{"n_layer": 13, "d_model": 256, "n_experts": 128, "experts_per_token": 8, "d_expert": 32, "d_shared_expert": 64, "activation": "geglu", "moe_layers": [0, 1, 2, 3, 4, 5, 6, 7, 8, 9, 10, 11, 12], "router_score": "sigmoid", "normalize_top_k": false, "routed_scale": 0.707, "balance_loss": 0.00397, "balance_bias": false, "shared_expert_gate": true, "init_std_router": 0.007, "lr_router": 0.000236, "n_head": 8, "n_kv_head": 8, "head_dim": 32, "vocab_size": 8192, "norm": "rmsnorm", "norm_place": "pre", "norm_eps": 1e-05, "positions": "rope", "rope_base": 6780.0, "rope_fraction": 1.0, "qk_norm": false, "attn_scale": 0.177, "tie_embeddings": true, "parallel_block": false, "init": "trunc", "init_std_qkv": 0.0274, "init_std_o": 0.0, "init_std_up": 0.0274, "init_std_down": 0.0, "optimizer": "adam_variant", "lr": 0.000507, "beta1": 0.9, "weight_decay": 0.16, "lr_head": 0.00564, "grad_clip": 1.0, "warmup_steps": 268, "schedule": "wsd", "decay_fraction": 0.471, "decay_shape": "linear", "final_lr_fraction": 0.05, "batch_tokens": [16384, 32768, 65536, 131072], "seq_len": 512, "doc_mask": true, "train_tokens": 315500000, "steps": 5323, "dataset": "wikipedia_en"}
Below are experts of layer 4 (counted from 0) of a mixture-of-experts language model. Rows are named router (the router's row for the expert), gate (a neuron's input weights, with its number), up (a neuron's input weights, with its number) and show model dimensions 0-255. Each number is 50 + 12 x the weight over its row's rms, rounded and kept within 0 to 99.
After each expert's rows: "gets" lists some tokens that make up at least twice as much of what it gets as of all text. This comes from a sample of Wikipedia text that the model never trained on. Tokens count by the router's weight.

# expert 109
router:26 68 36 55 48 43 73 31 46 53 39 65 57 81 57 38 58 32 36 35 40 45 28 62 47 46 55 64 57 54 52 58 37 51 50 45 43 61 41 58 43 70 53 47 57 42 38 56 44 59 63 71 51 48 24 73 56 30 36 59 54 50 48 47 68 38 42 62 59 58 39 39 63 37 69 38 62 48 54 65 58 54 49 56 48 34 47 75 54 55 40 43 53 49 52 33 60 55 40 43 36 39 49 62 60 52 48 69 49 46 38 41 22 72 49 56 41 60 61 55 60 46 34 65 49 27 38 58 49 57 64 46 43 52 49 44 37 60 59 22 55 56 69 56 35 44 55 71 38 51 39 52 45 81 63 32 40 50 47 58 53 30 51 50 33 48 34 46 40 59 62 54 55 75 82 67 47 30 37 48 55 53 51 70 57 56 46 60 64 34 22 33 43 44 57 41 46 43 58 47 46 55 43 44 55 43 61 59 33 34 45 63 58 51 40 37 32 57 56 57 69 40 37 31 41 40 44 56 31 90 79 57 44 56 64 33 61 44 40 65 56 35 43 60 49 53 32 57 43 56 52 39 61 53 54 63
gate0:56 43 35 66 49 63 64 35 59 72 37 62 64 41 41 57 57 42 58 27 57 42 34 40 51 47 56 73 48 46 65 62 32 43 51 29 44 27 67 70 50 62 29 43 55 66 25 45 60 48 66 67 55 56 55 64 44 43 37 32 41 53 28 44 57 33 47 64 67 40 74 49 51 57 48 53 61 29 56 71 54 63 46 45 49 39 31 47 49 52 27 49 49 28 38 42 47 51 54 47 62 55 60 51 37 53 53 50 46 49 38 70 30 52 48 55 38 51 44 61 55 44 41 61 45 59 60 53 57 73 33 58 56 40 50 43 51 46 81 40 52 77 57 46 46 54 67 58 60 63 55 40 56 45 72 50 59 35 42 31 45 46 55 39 38 30 49 46 44 54 43 67 41 53 36 69 73 28 47 52 37 71 43 57 42 59 49 39 54 37 34 53 53 36 50 38 42 29 47 56 62 53 47 44 77 20 76 25 36 35 46 43 59 49 35 44 53 32 40 51 54 45 44 32 48 51 48 59 64 46 76 59 60 40 50 51 37 56 61 63 47 15 21 47 35 54 45 56 51 39 60 68 54 51 46 43
up0:54 59 48 38 37 38 55 75 42 49 43 69 53 53 64 31 42 54 59 58 44 49 81 51 33 54 57 58 58 32 49 35 80 46 49 47 51 48 51 57 35 25 64 43 50 73 52 60 35 51 50 31 44 38 54 41 51 42 57 67 40 35 60 43 32 62 54 54 47 48 45 54 47 78 34 48 54 37 32 40 43 46 39 61 55 42 67 47 47 46 67 57 24 44 38 48 49 68 62 65 42 58 27 34 62 44 66 46 39 56 41 45 76 41 43 37 49 65 44 40 46 52 50 45 55 35 52 39 33 34 48 67 44 30 59 38 59 51 60 59 43 43 43 62 48 70 38 59 33 33 70 38 45 50 51 45 43 52 51 53 38 31 43 50 54 64 55 47 51 38 43 49 59 35 38 32 31 53 63 38 57 33 68 28 58 57 51 55 51 55 68 58 47 47 49 53 60 45 36 43 40 57 34 58 45 57 34 43 94 61 68 37 27 72 30 49 60 52 45 44 58 52 35 57 52 58 67 35 58 51 23 21 56 58 51 63 44 42 56 50 28 77 53 63 77 59 50 42 45 65 51 37 48 60 63 35
gets: " ", "1", "2", "u", "on", "an"

# expert 110
router:41 57 43 58 36 38 50 46 41 33 44 69 69 83 48 43 65 42 50 45 48 42 38 41 46 32 55 34 56 65 51 66 50 46 50 47 29 52 40 28 70 64 54 39 40 66 54 34 42 62 63 40 58 25 58 61 57 49 40 73 51 34 49 64 61 51 47 59 60 40 27 51 57 22 61 49 67 52 46 50 42 64 68 48 46 28 69 39 43 50 60 61 42 48 78 65 49 63 45 42 47 52 43 61 56 46 36 68 32 64 41 49 57 61 54 47 30 49 40 41 52 48 62 51 54 28 48 57 71 20 40 48 37 49 38 62 50 63 65 07 44 42 71 28 50 29 57 61 55 31 58 53 44 57 36 28 70 55 65 65 54 33 22 54 50 61 72 61 33 48 44 62 50 64 75 57 63 52 30 43 39 51 53 51 43 60 48 37 41 33 39 32 55 60 51 54 46 43 61 47 50 53 38 60 53 53 45 28 51 35 56 48 74 63 52 39 51 25 43 49 48 60 47 44 56 39 52 50 55 57 53 38 46 57 41 48 68 46 36 54 31 40 64 45 63 36 49 65 53 43 55 34 65 58 49 50
gate0:63 49 53 58 34 25 52 67 63 53 34 74 59 57 61 41 46 29 44 39 44 54 63 51 55 51 56 31 52 40 54 58 40 40 54 60 50 64 58 47 79 60 45 48 38 45 65 66 38 49 55 43 61 52 64 37 57 46 48 63 48 60 56 60 56 49 44 53 47 43 53 46 53 80 64 63 70 45 51 44 14 74 62 49 38 35 67 53 54 45 43 51 53 47 57 20 59 51 65 61 40 46 45 46 43 37 37 62 48 69 39 40 41 54 55 64 44 51 44 60 64 37 53 59 37 38 41 66 28 39 31 36 42 77 51 47 45 75 62 59 40 62 48 64 53 54 56 78 61 47 33 27 45 55 40 42 53 35 56 65 59 58 39 67 45 70 50 55 46 44 49 69 28 64 63 32 82 43 69 76 45 26 55 44 55 48 48 51 63 60 35 50 52 74 64 22 49 54 68 44 51 81 54 51 57 61 40 48 64 39 29 52 61 41 31 50 39 49 42 52 42 50 68 58 46 36 45 43 54 59 26 39 61 55 36 45 50 59 42 61 39 55 38 50 60 41 73 53 47 69 66 59 52 35 53 57
up0:69 65 66 61 59 58 20 42 55 63 39 85 47 37 69 36 56 28 31 46 64 51 72 56 48 41 54 51 53 41 67 48 66 35 31 61 45 40 52 70 45 48 43 61 48 45 67 47 70 25 60 62 52 52 35 28 61 39 42 59 66 74 54 57 39 49 38 70 73 45 70 38 47 59 54 63 56 53 43 50 63 48 61 46 54 42 48 53 43 58 51 49 26 72 35 40 57 49 46 51 67 38 51 45 44 40 60 53 69 59 47 53 72 33 45 57 38 57 55 43 44 42 35 84 57 60 55 37 43 50 40 45 56 48 33 43 59 50 66 47 35 46 52 63 50 72 63 50 45 56 46 50 52 51 88 63 46 52 62 42 41 66 55 64 28 56 39 30 40 57 52 56 49 40 58 43 62 42 57 51 71 36 68 53 51 67 59 27 37 47 51 56 30 41 44 49 58 63 37 51 24 66 45 58 48 51 52 36 50 29 48 41 58 53 59 63 50 36 62 69 36 46 35 35 51 53 62 65 53 46 53 57 76 47 73 49 37 63 51 45 37 40 48 53 26 51 30 54 57 48 54 40 32 37 54 32
gets: "2", "1", " film", "==", " album", " series"

# expert 103
router:45 49 44 50 45 52 70 30 39 37 56 48 73 70 50 49 68 37 42 60 39 48 45 59 56 35 39 61 52 61 49 56 43 33 73 54 47 64 37 39 47 63 49 29 39 34 48 46 50 64 53 48 73 43 62 57 60 38 36 72 41 67 41 41 56 53 66 56 45 68 43 52 56 46 69 31 69 49 33 28 41 61 55 58 36 54 46 51 42 77 61 65 61 56 52 47 49 52 25 69 27 46 37 58 46 82 54 65 25 56 45 73 35 73 41 58 48 48 50 38 31 53 50 67 72 40 43 61 62 58 48 45 30 54 38 38 41 68 45 64 50 63 67 57 24 38 64 36 37 41 48 51 33 65 64 32 46 51 66 64 30 40 45 28 65 48 42 54 27 56 75 68 36 62 69 52 67 39 59 47 53 66 53 36 66 63 72 53 60 50 35 31 54 33 63 38 33 35 50 54 61 43 41 52 51 27 38 42 34 33 54 52 64 59 68 43 39 42 68 54 60 36 53 50 69 43 61 47 51 54 54 48 38 59 47 57 60 49 36 51 44 52 45 43 57 42 41 37 43 46 44 47 48 56 39 49
gate0:52 56 53 55 47 57 64 30 46 54 53 28 53 49 60 59 68 40 32 61 56 64 25 66 34 62 57 47 52 53 46 29 52 35 47 59 56 42 42 42 47 51 66 38 19 78 60 46 27 73 36 62 63 67 63 82 38 33 68 38 39 56 35 39 48 47 72 51 46 74 45 39 55 54 51 33 61 66 51 43 39 80 48 56 24 28 30 50 42 47 76 42 59 55 68 41 69 63 42 46 39 48 50 39 51 52 58 48 44 49 53 57 36 49 69 41 34 52 65 59 46 41 34 34 57 59 37 40 41 51 60 31 50 73 56 62 41 48 45 47 55 84 57 61 34 58 52 60 54 47 64 54 32 53 52 39 58 57 37 75 27 45 50 50 54 25 54 57 35 58 40 61 36 53 51 63 80 46 36 50 55 59 57 65 54 53 56 58 61 74 31 51 50 36 53 53 43 37 17 43 46 48 51 32 53 47 31 48 45 49 53 25 48 42 33 64 50 55 46 66 70 54 38 53 48 35 53 46 60 54 59 72 48 62 49 50 47 50 50 52 34 39 45 62 58 50 48 50 53 46 47 43 62 64 40 52
up0:39 28 53 37 57 67 61 58 57 44 45 63 66 49 50 47 52 52 32 38 54 68 53 46 66 55 58 57 49 57 54 52 49 55 54 55 37 57 50 47 49 35 44 78 78 31 36 44 62 39 44 47 47 35 41 50 51 49 47 61 39 43 56 40 58 56 43 34 66 59 65 67 62 51 71 53 37 28 47 71 55 46 68 48 48 46 46 68 65 46 43 63 43 30 29 54 33 43 50 63 57 54 38 59 70 54 51 41 54 49 52 50 40 55 38 47 74 37 57 39 50 24 62 63 34 24 37 54 66 62 54 73 37 30 71 26 43 52 56 55 72 17 60 52 61 40 72 36 54 41 48 52 37 55 61 36 54 48 56 29 44 29 29 49 29 82 41 43 52 60 72 35 73 39 41 49 27 55 43 55 55 55 62 38 63 55 54 42 58 27 46 58 52 53 61 51 70 40 48 52 46 60 44 66 34 47 42 68 42 37 46 59 83 45 29 49 50 32 41 60 46 62 46 39 57 48 38 51 65 81 41 44 58 56 54 52 55 38 22 46 42 50 55 45 55 43 42 52 37 64 43 54 45 34 51 34
gets: " |", ".", "\n", "|", " the", ";"

# expert 98
router:45 66 56 73 34 56 71 27 67 39 43 58 51 54 68 42 56 41 37 71 43 47 46 58 72 29 25 46 66 47 43 57 50 60 52 51 46 56 27 45 70 55 60 42 53 50 41 64 39 63 51 36 47 52 50 47 51 36 51 53 60 51 35 36 65 53 53 52 35 41 43 50 39 53 63 67 63 49 34 47 34 64 42 43 54 35 54 74 32 70 44 61 80 41 51 49 57 33 43 53 15 47 37 65 76 70 51 57 30 49 35 40 41 50 54 54 61 54 55 37 45 54 59 51 45 46 46 47 47 63 36 51 24 28 60 37 34 66 36 43 56 63 73 55 29 49 70 76 47 49 53 42 53 61 58 32 66 49 43 59 34 43 53 39 41 58 41 42 29 39 40 75 33 60 52 54 69 27 52 52 42 57 49 40 45 54 55 41 37 50 37 38 46 31 44 46 47 28 47 59 30 62 26 59 56 35 34 31 22 53 58 29 67 42 42 47 58 53 55 63 55 68 65 50 50 35 61 69 35 57 58 68 46 42 55 45 35 53 48 61 36 51 49 53 43 38 39 61 35 57 62 47 60 36 48 45
gate0:51 42 51 61 45 35 26 36 57 50 50 58 37 78 40 46 49 50 70 57 47 28 27 54 55 34 61 49 43 58 35 47 22 79 41 68 44 57 51 48 54 49 64 43 30 58 32 47 62 44 51 51 66 26 54 56 33 51 53 50 71 48 37 30 34 50 51 59 36 44 32 54 32 52 65 44 58 73 43 36 52 61 72 33 63 49 55 35 41 50 52 43 58 61 39 35 59 72 43 60 54 41 67 38 41 42 23 35 62 24 33 56 64 46 44 51 48 53 46 47 40 55 66 61 33 59 47 60 44 40 42 28 46 44 65 84 35 49 41 48 62 37 69 31 49 35 56 46 39 61 80 57 32 57 52 50 65 46 39 39 37 45 46 47 49 53 45 37 30 23 39 49 43 41 42 41 58 36 49 36 39 57 66 60 53 54 48 48 38 45 56 33 72 41 44 39 48 50 64 76 61 46 53 56 61 50 48 34 32 28 54 47 58 60 51 58 48 40 63 47 48 47 51 42 48 63 47 60 70 30 68 58 31 42 49 56 52 55 53 64 50 47 38 16 48 45 59 39 46 70 51 67 48 64 40 59
up0:60 62 45 63 39 46 59 40 56 25 50 56 37 58 45 59 46 49 49 43 60 47 52 69 51 30 63 22 61 38 36 52 52 75 45 43 52 65 33 62 63 45 57 49 29 59 41 58 53 36 66 66 53 48 43 34 45 47 42 35 76 44 27 48 45 16 40 45 46 39 56 61 55 49 44 58 53 48 37 42 42 45 51 64 72 26 54 39 32 67 54 57 64 48 47 30 59 48 45 53 43 56 60 61 25 56 23 60 42 50 31 58 50 45 53 27 52 40 51 55 42 64 52 59 42 42 57 66 42 57 44 25 56 56 63 74 31 53 37 29 80 47 66 59 47 48 69 56 35 56 40 39 43 55 53 53 68 37 35 61 49 50 45 34 58 45 42 57 48 47 47 48 35 48 55 53 73 40 37 38 38 62 64 24 52 70 53 47 43 44 57 49 74 48 46 53 53 50 47 75 61 35 50 55 72 44 47 32 44 38 35 35 63 56 59 51 89 43 48 39 48 36 44 58 50 51 46 74 71 39 66 46 53 65 38 59 54 46 53 62 52 52 31 65 51 45 39 50 39 75 45 43 45 83 48 61
gets: " ", "–", " N", "N", " York", "ons"

# expert 57
router:38 53 48 49 57 53 56 30 52 24 57 44 83 68 57 33 73 39 27 53 42 48 58 51 36 68 50 28 63 49 41 69 40 60 36 72 54 57 28 41 38 56 48 25 52 56 50 41 34 67 60 41 64 37 44 56 63 57 23 35 23 42 36 35 61 58 41 59 62 32 52 48 53 37 56 30 61 70 49 56 30 53 46 45 37 51 39 43 36 62 40 62 57 43 56 30 36 56 39 64 40 48 41 72 57 59 47 68 38 65 51 58 38 55 53 57 38 34 42 43 44 49 55 66 56 38 48 70 41 53 49 45 49 39 32 59 46 61 58 47 37 37 54 56 54 30 64 48 50 22 50 50 40 65 66 27 31 61 59 54 34 37 38 61 57 57 63 50 37 47 49 49 55 61 57 57 58 47 45 56 45 64 54 64 59 42 76 42 58 42 43 39 58 47 56 61 45 42 64 50 50 45 41 55 35 40 11 50 48 34 61 65 50 38 70 48 49 46 64 67 67 28 60 67 50 47 41 64 49 74 46 42 35 70 47 49 64 59 36 49 58 45 53 71 54 58 35 48 61 53 39 26 60 39 59 62
gate0:44 45 61 74 61 42 52 53 55 25 55 36 72 60 67 35 67 52 29 31 40 38 51 57 38 51 65 44 61 55 43 36 34 66 29 80 42 59 68 74 45 75 35 42 51 32 50 59 57 68 33 41 55 34 66 35 24 37 22 42 41 62 59 44 35 49 59 49 49 40 57 59 34 43 59 40 46 66 76 59 54 17 43 38 49 58 50 32 37 65 39 27 62 51 68 57 62 59 52 56 54 46 46 64 62 52 48 41 44 64 52 44 58 53 63 49 31 59 25 34 38 55 66 62 47 57 62 55 32 51 74 45 49 41 45 55 46 49 33 53 57 50 42 39 52 46 34 57 68 44 48 45 43 55 60 34 47 54 55 39 33 57 62 68 66 30 67 37 63 44 48 47 48 49 55 48 46 60 77 46 76 48 37 63 41 46 74 45 48 59 43 45 53 40 54 48 62 59 59 25 65 45 59 40 39 45 46 50 69 43 38 56 24 33 55 36 63 55 55 55 60 38 43 55 56 40 56 68 64 68 63 60 41 53 39 67 68 45 42 55 64 56 61 50 52 59 40 42 58 51 69 47 41 59 45 55
up0:36 48 41 65 41 36 51 68 61 46 37 56 84 62 53 54 41 55 52 46 48 51 46 58 45 54 79 29 47 82 50 38 38 61 40 33 51 75 65 48 65 53 33 44 40 51 43 60 40 50 32 51 39 37 47 28 57 53 45 48 34 49 46 45 41 57 19 59 52 63 58 59 30 23 43 55 44 59 53 63 27 29 57 41 49 44 43 59 37 45 50 45 45 62 68 51 66 55 79 67 55 48 42 61 51 68 33 68 56 51 55 41 64 53 36 51 53 72 40 24 19 41 53 50 51 51 31 44 38 35 40 78 47 37 56 39 68 51 58 47 58 56 39 44 52 55 56 43 61 51 51 42 54 65 81 45 48 43 67 54 45 62 60 38 57 60 52 49 62 60 34 44 51 51 51 18 55 36 54 52 67 68 45 69 51 44 39 34 53 46 57 57 55 50 48 74 61 40 53 28 59 45 46 60 24 45 23 46 64 54 64 31 58 63 62 44 59 56 61 50 58 45 38 36 28 48 54 38 49 59 44 49 44 38 56 50 40 63 54 55 47 46 59 50 51 67 51 20 56 53 57 46 71 29 53 42
gets: "ed", " on", " to", "ing", "ated", "–"

# expert 17
router:19 56 27 73 45 48 64 30 42 44 28 58 60 51 65 44 54 57 50 51 46 38 52 60 61 31 26 60 48 43 41 55 39 44 60 28 30 70 31 71 46 71 44 52 49 53 56 44 54 49 62 34 51 18 78 53 56 45 39 72 41 54 39 54 59 45 34 59 54 44 21 59 63 48 67 49 51 35 38 41 38 53 62 39 36 34 63 44 46 35 55 55 45 52 55 45 68 49 44 37 42 51 52 63 38 42 51 57 34 65 28 50 45 63 52 54 64 76 42 44 44 44 69 45 47 29 46 65 45 33 54 49 37 56 40 53 43 72 59 38 65 34 65 47 51 28 51 57 37 39 65 40 46 87 41 32 39 80 34 59 56 42 44 41 67 40 64 51 30 66 67 55 38 54 51 55 72 40 43 54 55 47 41 60 58 74 58 39 52 56 40 49 66 53 32 58 41 44 57 59 46 51 45 52 58 42 51 40 55 50 51 42 71 54 30 38 42 26 60 71 53 44 60 32 51 37 60 58 52 60 65 69 42 57 48 41 63 52 53 45 62 37 42 33 50 38 49 57 55 59 50 21 57 54 46 55
gate0:29 45 31 58 38 74 26 49 49 56 40 69 62 46 64 39 46 37 35 66 53 59 45 68 70 35 42 60 64 40 35 57 46 72 48 44 36 48 59 35 64 42 57 64 45 59 49 65 60 47 59 51 39 29 54 41 67 23 55 55 50 39 49 52 61 62 46 63 41 37 37 59 49 43 56 51 61 52 46 31 30 49 57 75 45 37 55 58 56 52 48 50 37 31 54 51 63 39 58 43 51 47 42 45 51 46 49 45 42 46 38 36 58 39 40 48 42 55 84 43 64 62 43 60 48 49 58 47 66 58 49 51 50 37 45 29 31 71 49 31 53 40 44 64 45 32 39 46 49 43 29 42 57 66 50 51 59 45 79 51 55 37 49 14 60 47 44 51 58 64 69 46 49 34 57 72 69 55 36 16 57 51 46 55 60 66 51 33 58 35 42 62 64 50 43 53 56 81 31 62 43 51 24 52 60 30 61 71 54 42 67 38 53 35 29 48 47 46 53 62 27 39 76 58 66 62 60 45 48 32 37 60 43 56 56 56 49 61 45 68 51 55 44 54 53 28 43 60 40 49 39 24 53 49 38 41
up0:38 54 54 47 56 67 51 38 45 73 64 60 48 30 53 56 34 51 43 68 32 47 44 29 47 43 48 45 65 69 50 49 26 70 14 46 52 35 57 64 32 37 69 51 53 40 60 51 68 64 59 38 59 19 51 52 54 58 47 43 39 32 52 49 55 54 62 57 57 27 65 40 53 68 67 47 50 61 49 29 28 66 63 56 62 44 58 43 59 44 67 48 39 45 68 67 53 53 38 39 61 38 58 23 45 07 39 59 44 48 62 26 53 40 50 67 57 44 67 50 50 32 61 57 45 32 53 55 57 40 44 41 64 40 35 37 67 50 48 43 56 39 68 58 54 50 44 52 58 41 58 18 49 62 50 42 58 68 63 56 61 59 69 51 68 57 57 32 49 45 63 67 54 48 61 29 34 53 60 73 53 50 37 51 70 34 74 41 72 49 65 39 50 64 46 39 41 41 38 46 59 62 41 37 53 65 46 32 53 61 45 52 55 50 37 43 48 51 31 66 42 42 56 44 51 49 69 56 40 39 45 55 44 35 51 50 35 40 42 41 36 67 58 34 48 52 29 44 56 67 36 66 38 46 46 44
gets: "1", "2", "ay", "man", " film", "5"

# expert 60
router:40 64 49 66 61 37 75 28 57 55 55 61 56 67 40 37 68 32 45 50 44 32 51 67 67 46 36 35 53 46 49 61 60 42 68 57 60 52 35 45 41 64 61 45 47 54 53 53 38 69 45 59 55 51 46 58 52 45 54 43 42 43 50 40 63 38 43 44 44 48 55 52 84 41 76 40 61 56 54 58 55 53 47 57 31 46 52 42 67 48 51 57 46 51 55 47 33 50 41 39 19 34 54 52 46 38 52 41 25 53 60 60 21 46 38 56 51 56 62 58 60 53 55 73 58 24 42 52 53 57 31 30 33 52 53 45 32 55 31 18 52 48 90 39 36 28 57 65 48 56 35 48 37 69 40 33 33 42 29 59 47 42 35 61 51 51 38 49 37 65 68 42 45 58 73 66 57 48 48 57 53 48 37 50 57 45 41 69 65 51 27 33 33 38 59 30 44 28 62 50 53 55 46 36 70 43 49 46 33 49 40 44 53 62 52 66 56 47 54 62 65 28 40 51 50 22 43 57 55 63 65 48 32 54 45 47 62 42 32 63 35 32 36 54 48 47 42 58 37 45 29 36 45 35 44 60
gate0:37 58 50 55 41 73 51 56 56 54 48 61 63 71 46 33 47 49 46 48 39 15 83 64 45 56 38 67 51 58 27 33 42 52 49 41 46 36 57 53 57 76 59 53 70 30 49 53 53 67 45 32 64 53 56 48 51 45 58 66 36 54 54 66 55 41 64 63 48 43 58 67 51 51 77 42 49 40 48 44 69 56 53 41 36 68 37 39 54 39 44 41 45 63 54 48 38 53 41 27 45 47 46 52 61 52 60 41 21 40 69 56 35 43 62 52 38 66 48 51 66 51 50 49 19 54 56 42 37 30 51 31 34 34 61 44 29 57 45 60 40 48 61 35 32 54 57 45 47 46 42 54 63 96 47 48 48 43 49 63 40 54 58 51 33 70 56 53 45 49 60 36 40 68 68 48 38 52 76 40 42 65 56 48 46 43 54 46 43 64 48 33 46 59 73 48 55 64 55 27 73 66 54 53 56 49 28 75 56 37 57 53 46 62 37 52 34 44 56 45 39 37 51 33 52 49 48 49 30 39 44 54 36 33 51 56 51 66 63 46 48 33 44 38 43 57 45 58 50 71 57 64 51 24 50 79
up0:52 53 63 62 58 47 51 65 51 65 61 67 57 39 49 45 37 52 39 47 53 27 50 62 44 56 37 60 69 41 49 56 49 53 41 42 52 57 38 47 36 66 45 38 55 34 82 52 46 47 41 50 54 71 46 54 49 46 62 63 24 66 68 43 74 61 35 74 63 71 39 48 53 49 33 52 49 43 38 47 74 50 40 25 51 38 46 39 66 38 72 60 61 34 73 66 53 56 42 43 48 57 52 75 54 37 53 52 50 44 50 51 58 51 65 39 38 58 60 67 46 46 44 59 47 50 50 39 57 30 32 49 35 57 44 38 60 54 59 32 62 44 52 51 61 33 37 61 59 74 43 74 48 45 52 54 50 48 36 71 52 28 48 37 69 61 27 35 62 59 65 38 21 54 60 53 43 44 61 42 53 63 55 38 59 63 48 50 71 41 50 66 57 82 33 36 61 36 53 33 49 40 49 52 46 68 74 46 45 32 56 46 52 71 61 52 36 47 46 70 50 55 54 22 44 46 62 63 61 47 50 52 60 77 43 57 24 41 43 47 35 55 36 49 47 58 69 57 40 82 56 50 52 69 39 47
gets: "1", "2", "v", " V", "j", "V"

# expert 8
router:40 34 57 49 42 60 58 33 56 43 58 47 66 66 35 40 59 63 35 51 37 49 33 43 51 43 60 63 51 56 48 81 30 36 60 58 40 74 38 41 55 56 41 39 43 38 65 47 58 47 54 56 59 51 69 57 57 39 42 68 30 41 24 47 62 50 74 64 42 51 62 40 38 61 72 26 56 59 44 31 41 45 59 65 41 50 51 48 61 61 32 59 45 46 56 56 53 67 40 54 38 38 41 45 63 66 59 52 31 57 38 40 42 57 56 37 28 64 62 40 58 44 65 37 58 43 69 52 62 53 41 46 48 56 48 37 45 66 46 68 66 53 69 56 38 53 62 27 44 39 59 65 42 60 40 31 46 42 44 55 23 52 56 34 44 55 47 38 44 60 73 63 48 77 62 67 80 51 44 26 55 47 35 52 69 51 63 37 39 47 34 23 40 61 36 47 64 33 62 50 50 63 36 41 45 55 37 31 51 50 34 55 71 58 58 56 43 56 64 49 47 50 70 64 52 56 58 40 50 39 55 50 45 69 48 47 70 36 32 51 45 37 63 24 60 51 26 35 37 64 38 39 64 39 46 69
gate0:26 34 55 58 41 46 74 52 54 47 46 45 65 62 55 29 83 50 42 43 55 53 44 49 67 46 43 48 49 43 39 63 46 42 73 64 54 52 26 47 39 59 30 52 50 39 41 37 45 45 45 59 58 40 60 69 35 61 30 53 52 46 64 39 46 69 56 59 52 29 68 63 44 72 54 37 57 52 41 48 38 48 58 64 56 35 41 41 54 76 39 68 52 55 47 49 75 54 49 39 55 43 57 59 48 61 78 60 28 68 44 52 32 66 37 39 46 53 46 50 49 42 64 42 61 44 61 52 44 58 46 35 88 41 70 51 48 50 33 50 48 63 66 45 42 50 61 35 66 32 41 68 54 81 54 40 47 55 43 28 39 47 52 39 53 45 36 38 40 51 57 42 52 54 59 56 49 51 39 53 45 57 64 30 44 71 72 61 43 38 33 38 33 60 50 48 71 45 54 58 50 56 30 41 39 51 52 51 60 59 67 39 57 62 24 48 51 51 44 39 58 27 58 56 79 47 40 59 40 54 69 44 42 48 46 45 70 61 27 53 58 27 71 31 26 33 51 46 40 65 57 51 68 29 50 44
up0:62 54 49 51 53 45 34 60 60 42 57 79 46 56 53 55 41 52 58 48 39 71 55 53 39 58 58 49 56 45 69 35 64 47 48 54 52 37 53 63 57 52 59 47 58 74 49 65 41 43 53 55 55 60 34 58 80 39 65 60 40 57 72 60 63 44 63 53 71 53 33 50 68 21 53 62 62 49 27 62 51 59 48 36 48 56 48 54 42 49 60 43 51 56 43 55 40 68 46 61 33 46 47 46 53 35 26 43 51 45 44 51 40 52 34 70 45 57 57 35 39 55 47 55 56 63 28 49 63 62 55 59 51 50 52 43 47 43 47 35 54 41 40 51 45 45 63 88 49 67 54 42 72 59 64 59 67 59 61 78 60 39 42 49 50 50 51 46 50 50 60 44 58 51 46 45 29 49 51 50 42 42 60 67 65 30 47 74 58 52 75 68 66 54 36 39 41 43 51 50 28 37 70 49 63 36 57 51 36 33 40 47 48 25 63 27 41 69 65 62 58 52 51 42 50 46 49 41 55 56 52 66 87 53 58 30 30 32 59 47 25 72 34 37 48 38 52 58 79 22 52 52 47 78 56 66
gets: "9", " |", "8", ";", "′", " P"